config.toml
n_layer = 12
d_model = 320
n_experts = 32
experts_per_token = 2
d_expert = 80
d_shared_expert = 384
activation = "swiglu"
moe_layers = [2, 3, 4, 5, 6, 7, 8, 9, 10, 11]
router_score = "softmax"
normalize_top_k = false
routed_scale = 4.0
balance_loss = 0.000645
balance_bias = true
init_std_router = 0.0101
lr_router = 0.00084
vocab_size = 31786
norm = "rmsnorm"
norm_eps = 1e-06
tie_embeddings = "early"
optimizer = "muon"
lr = 0.00167
beta1 = 0.93
batch_tokens = [65536, 131072, 262144]
seq_len = 2048
train_tokens = 426100000
steps = 3088
dataset = "wikipedia_en"
Below are experts of layer 8 (counted from 0) of a mixture-of-experts language model. Rows are named router (the router's row for the expert), gate (a neuron's input weights, with its number), up (a neuron's input weights, with its number) and show model dimensions 128-191. Each number is 128 + 24 x the weight over its row's rms, rounded and kept within 0 to 255. Numbers have three digits each.
After each expert's rows: "mostly gets" lists some tokens that are sent to it at least half of the time; "comes after" lists some tokens at least twice as common just before its tokens as in all text. This comes from a sample of Wikipedia text that the model never trained on. Tokens count by the router's weight.

# expert 28
router:085105094147117141108134123119111137114144103128134161121113120137131156140085145109181157112097132164069134131159123119137131117115163130135109123109104089144128133137136118126134128150152139
gate0:116154139122155118147115088124165084126156132124117135146099101127120165125113168156086120128133134153139125147070111147137131110105153132126124114154152138151137119152130158108142145107125149
up0:091182126139102138096122143125088131120116090115123145112109156115141140113137077088131138108106103107155167093143124152152069152090127137121136114117083118096142135105121109179158099151125079
gate1:163139114116089156113127151124126126112091138113111114161106162124125107122120093136132161149091116142127112104105095105130145099109114121130116145127137105152145125130112095103132133129095129
up1:156140140091110188127156110131122102148100129133119122121090121121165155122115165144123108154133148120146150112110068119156130107131118152151130156127127115142139144138118118150121129104111119
mostly gets: "′", " Born", " •", " UTC", " Phylum", " Coordinates"
comes after: "\n", "-", ")", " information", " •", ";"

# expert 29
router:147136120129135115145175156131117110162113174101168144140137128111111096114089136116109135153107150131107126182098131147110125108168102105107126139083120130102128162125121136147099128106119167
gate0:139138129094070100131150111123122186132140157127166146129163163114155167146152101182058138088142104158104149124108092168142161095126152132134147125110041136088175119154123119145124100086102118
up0:088101110169199139152107127157106110177148131096142114118097077127150144091145136155157161118128158139148106104135150120134114133134155122120120100117092118108130076134120135201136142152125124
gate1:103159088133092061144158143130161131152107127093163182165093130149101096116156076093146118139113087107131137160151083115129103124113151110117158119139130104120137142135110123177139127135106103
up1:173153141147145173112089128178110123125100102152145077156166118114110138136085152139116138123159139134127151099160116136138129153153149157163097143137136169139147161127123142069158146096156194
mostly gets: " one", " full", " two", " any", " front", " public"
comes after: " the", " a", " and", "s", " his", " for"

# expert 30
router:139108128136131115148147181090112087121105142136158129147148059106121123144177132128086131173109126136073103147142159133146119125103166157134115121136123142116121143099173123149101124140172117
gate0:085122137119151114127139126173132112087168091153134135150146133116129127134169142145097130197146134075161146128132138124163150164147135134112130129176138160104122118122115162155101109112110149
up0:113119155120132125111164144182098135130119130138123138112154112095154150158110163159108111113193118114115130096123130120125151116136160132124142075153166134092112094134109110148108151153139151
gate1:091109176120158112111093123134136139115094135157146164131123117156152105120140118097150091118127128129135132106124103115176154110123134125177132122140151143140076136116154149151158099093093112
up1:123140052126159132114168147101113087144128140139138075124127118147117147120143132160125164156146148144101122133088181153135131126125130144120127127128105126123125105146094123087096120112147125
mostly gets: " became", " As", " a", " become", " an", " becoming"
comes after: " as", " was", " with", " to", " of", " in"

# expert 3
router:156105145113168102142100113148103134174123086153172156117131115149098108097168128111106097154139119117104159098089120099158176145119118154152151118120121130173097159113168128140125156102123087
gate0:125135110133132163159163164105122129085116113200135113160078103130094103147096127180136124105116118168114175126135109108115100108087144093070129147126081127138107154118151134120136136157130123
up0:143151112126130133137140105129125136106119114117154143145131108138111130186146150122119150104104166166123140083081121110136150089122096144040114120178083135128126153118145102110110123144167129
gate1:112157164092108116168102122165186155125113132131108125164138168157161159127151177139101134113120185123157094135053158115126135137111120158120122131132146146123136116137121131182151095143165091
up1:149094146152129126161112126119096104132148132111130132118079110121139103114108130169119145134141137186135164121143107126118124138137134115131129135108147094109117139133121100159095126112113127
mostly gets: " has", " had", " have", " he", " they", " who"
comes after: ".", ",", " The", " that", " where", " he"

# expert 12
router:122131105101115115131134121131166162139110144136118092107142170161132175162128134089111120111106128151186130145144128104157140139144143118105120145143139140141101152145129080127116121079121134
gate0:139124128136130074112113115113124111118094133129115150099095141152133134184056081141117132125098115156104131124108140136110128116125148116124089167067079137181170086121135151089117058096134138
up0:148135162143094133174168163098084147133138139130138142159128142179115119099120126072139085153127136088110124103097090110095144136147133115102142092151184116123183114093113099130137121137138137
gate1:132144115171151106143179155128115113113093135129200073074106134144147159125101126122099099156123104138146102116125210162144118128131154135189079153178130155092184127084128143071121138144147146
up1:139121144076126138134092124098140184129154120130100137152151121117095120127149145157130139117103131141146227155147127104089121132152086147133143120090136116112109150150108110167125156103127113
mostly gets: "See", "Personal", "==", "Scientific", "Early", "Species"
comes after: "\n", ".", "==", "===", "See", " =="

# expert 31
router:137147110156116115167132115126170138122110142117085111130125147153131133146086167096107112122132169121122119126096109110108137121129155101110133149115157130125125146128106094089110153115115161
gate0:130141108133149175097097104118115165129130114086129116082120082128123121130098219103144179111116146139129119109126169090114133156130173136097150143144117137127113131132151079124136125128107122
up0:115139124102158097092131105093110124153153090136095126143153162130144153111159121098114150136145149123110118077115137129140172128152134117128119083115152150075135109108158156105121123121137137
gate1:140147116106153148132142125125089123136128164140098118136143139145162144099098121163118106119112148166115130107152127143154115134127089136142118105123125134086121156078081139135131132123147175
up1:140122153117060198076149162139140137124116166136112097141173135117139131111168110144178114142121139139136124148135151106110150114114169111140148142110157118150099137140147101129108085109138113
mostly gets: "See", " List", " pre", "History", "Awards", " post"
comes after: "\n", "==", "===", " =", " (", " =="

# expert 1
router:119108088120157154137167093087108136120142120174139132158120132127141132106136087154167124143086098132152127120169149170110123090147135126145105167141099125127138125156144163151139111108159106
gate0:094164105101121192124101140125075117163113099093131144149132120105160167151122113165173146111119121110133134090136164147106188151134126143116089143106126132151115144113100163151165124107098105
up0:135125060115148142160093064124082159109078131168126153110150106133129102133122139133154128099125119123095106103138139157132172130114121129146104099113113111153123112124106124195110143143093135
gate1:143123116142163117139142143144135150119129138088127105079132116146155146082108124145179147137120130090113137147121143134119160118161137141130132145181141111137153140131119159130153145147145150
up1:125150097135169117146134120148142164133166129101148125087121119108152152141131120151126137185169103115151091102114136141141113155127138150127125126160131102110131104123131138102163151144120115
mostly gets: "aged", " (−", "born", " age", " .", " £"
comes after: " ", " (", "4", "6", "3", "8"

# expert 26
router:131108127120136109132148104155124093136123056144095145155140135079178139173135108121147149108136096081171136154089095086101142152139100110134133125152101148109128154160106116126137158133083086
gate0:103116130100168113119106139085112102149156132110095122145146137152138136108105107082123167117124098078169094143097115158146183105137096090147129109130137160143169129148112143093205119159127083
up0:132117081133142165108143113129144151141157121137119156089155116116152161116093114131128113123127082083160127136110104168167141117155144097121155136065093160117140094122178128123144082117126135
gate1:088132109164121179123136138161143145150091099127159128130152121141117160135106124124150155115074131161137110142092112130136108160139191126130189133136128126120145143172132096133168158127145171
up1:124107128162155114116181136153104074125141112125073139123096098177128114157097127150110134130102130139095152120096126162119174145145178144092156115110135170159127153154105152160146140167125114
mostly gets: " States", " University", " York", " California", " Washington", " London"
comes after: ",", " United", " New", " in", " of", " University"

# expert 0
router:145178099123078125129138118114111112116116114158111107145135099146099135136140109117093147167134152115060116106138120150125172130101122148104126109106140137138157097140147117138101065110151148
gate0:135136098124096145165106110130151108131132125109079118135174154124135166147099146106123160123152122136113106061163129113163140108099152127098070163126156122163118137142130111123115137141136116
up0:157163154111149119125143175108159119160134128162125116115155132140141117140109106107067139111153139113115111176146145109152148111118118118131085126120140135115118120127135131186172126141148135
gate1:099155109147125137105150110129136153145119154181129163127109102093125166108126136098149171141129135126149145217138101128169138104146111122169174152134150114098104126116126108091118122098147081
up1:121090149142126115118110159104144110160110091129131134155144112134126082142151131133119124144120140117107123100132115077144090111137139133124103137124063120147114093128131115138096067121141126
mostly gets: "The", " the", " Royal", " The", " original", " its"
comes after: " of", " in", " on", " for", " to", " at"

# expert 13
router:108120174122119134117091162135109116141157159134148104151148153111181148093079112128115132140135173097130175117124157109143125117118130125086166145116091178120173145185099157138101133123140173
gate0:153151140159117108108145096162130144137128133135125127124117072131155109109098180114161126132142123092132100110104116135150081139125133075131121128157150149107144110140117124125136125134105096
up0:139119178117166112139138120112108127131133122172092132139143138145098122135076143172103149136081109191145132149102141165118096112120090154120123147103134105113116128091113157107140151144147084
gate1:107147130111195116124146143148137121133109123123144120114141126169144142145147156106128129124162123123162112143114116141134168117148119138116106138126156142148097143118107098135130137135093092
up1:147103160173086119142073107108150116122125119167105127112173165133097121122156118076087125140184085161150130143158118133136139119124095159108208144128138099096140141110124172120140098081093092
mostly gets: "%", " MPC", " JPL", " episodes", " ·", " Total"
comes after: " |", "|", "5", "4", "3", "6"

# expert 10
router:129144110104056096084159115145123121152144138151100121109126147180127156106129124100145134101120150145072100138135120123141144175127131121137140147134138094161147142116141114132145117156159127
gate0:142091162157084164104098090086118136134145119149089116148097109122081106108168096135102159131093135075161082128117143165118142152175130139141127163131102168146123149115087093114116148098114138
up0:144121142147118123120117119099104115141109141145115085089158155149158107122124083121104108165127149085137118168120111142116161136128159115178123101117115140132122081148155163109176157146092121
gate1:120118144114140103116124141136109124116163137135163129100100097134122114116130135166124117094183122048120116104150115121116165142131071090143075151116137141146117141122117129130152165103082138
up1:158127141083113099130116155141132116113156160146104143077066130142127116126138130181133109066172131095131136107163098122136179168110125126124116169115156155132147139129111123151124116120073120
mostly gets: "',", "=", " :", " (\"", " AUS", " \""
comes after: "\n", ")", "\"", " List", " Preceded", " by"

# expert 14
router:106114112167138150163140116102107143139183124130128124127097159144145110129113146153086162120153111141168134105125098164128174115124151151119135141078105149119170142112177186134146155145159174
gate0:095128125146096143147146128156175134148101090126122148117098128189184121144134103108113124133139157177147129129166138128143147085152127127139146138137154106141125161149108141122151110124109151
up0:115077118124098153117101144126151101143107146113099101094123116118113132147103122122128113116174129113084123115062113174162111147168141139116105131154164082099109122160099103115126109117127147
gate1:146152110125115143183113127116164129137168146114141129130142138139142150149136106127118129129121116187131107099119089124105087097129113142147134145120112116129154116132135101110150098061127136
up1:121118118096123066123181102146120122121086112118123153152120117155135074122102114089151143170100152088148144137114128093111165124116105137113110144108134166157117172112142154159121166167114136
mostly gets: " −", " +", " €"
comes after: " |", " ", ";", "3", " /", "4"

# expert 18
router:087086155128123098084134187159147087124122154067124120085132156188122119137120134147102127133140133128129130113111103109116152122155132154160116158105118106139103115115147152085186150163124149
gate0:103180111128156111177146097102100094094141161103118126141139121126183151109149095208137112120157083137128144154119132115123132088118141137171077150072114145139129105147142178130159127136128128
up0:167090121128162125143119101141150162122140127188145139116107118141124105137124127124143101143131172122104145125104133155141127107108097131074109129149139162086129122090168080151041106143135119
gate1:074115116112098070136147110110167146127118151170118126140130168144136134128208118103113098153150151178113118055140165099103146197105111125114135112118143126162101141152089130148185136118143152
up1:156154156133140183103116147155105113149134100105144142108115081144124111107064130171141152109121109086136124186127105124186097075134172147117132124139115129106143116107166094115055096147127115
mostly gets: " Bronze", " Silver", " MF", " Gold", " medal", " Set"
comes after: " ", "|", "–", ";", " on", "_{"

# expert 9
router:110130115112141127142139116110120110170102137091120127185126133119102124102181133165098149135101110141095085160126163096162143113100150103134161156123139156155104150102175116173129090131144108
gate0:157135085128098164136126143132152152113100138141153149161157134119130127093102093131143150141111150126162168128092124119169109101126171116108135139148072111161078055160155118136107143085145156
up0:121147120097161128115161101128136159110084108128128091137096092143132130125098123110136149136102095137123123082127153141125152129116134103111088110129135124125150124117149111126162117110133149
gate1:116189110127083123126178163113122141156132145125130155180136108101124103110102110113124145126131082160146123106082087113111139102152133110107149101108159126154157127105122126096139176109083118
up1:139123136149097124141115114133141121104109092095147105146158155169161129127072150143111130111090058119136148106120156115114175140102089145135158142142126119127106118107125127138127092141113143
mostly gets: " was", " is", " been", " became", " be", " being"
comes after: " was", " is", " he", " to", " It", " were"

# expert 25
router:137086151121191121139121119128110110123139150162130094116118122131118118115118168114127149167161094127138130132113098130140138165110105149138115095128146106110179098116155122142124131164126148
gate0:168136137142106107119136104076149134135137139174192088116138117146119110122158128196097139095116160144153105096073104114120094131108128115165111110126153135129172123074144089171145108131103128
up0:155151103129102108153174125127161139118114120118143161152126108106122151151088139153098136113132119134088171129159097161116146137150135155115065157135124182127115138143120137118136120097089143
gate1:120088127114160114109155062123129106134095100108117102099136104130154137147180144145146164126118122147167127135154165123167171142101169144131065126130153101152171110108128108202155087122107059
up1:098100119134168110090105101114118135124075134097125133124123112132142108117123154132151144115172103097157114142175135111140138107122136164131101125115142121169125143092102124189152092108133096
mostly gets: " nine", "5", " six", "II"
comes after: " ", "1", "2", "3", "–", "4"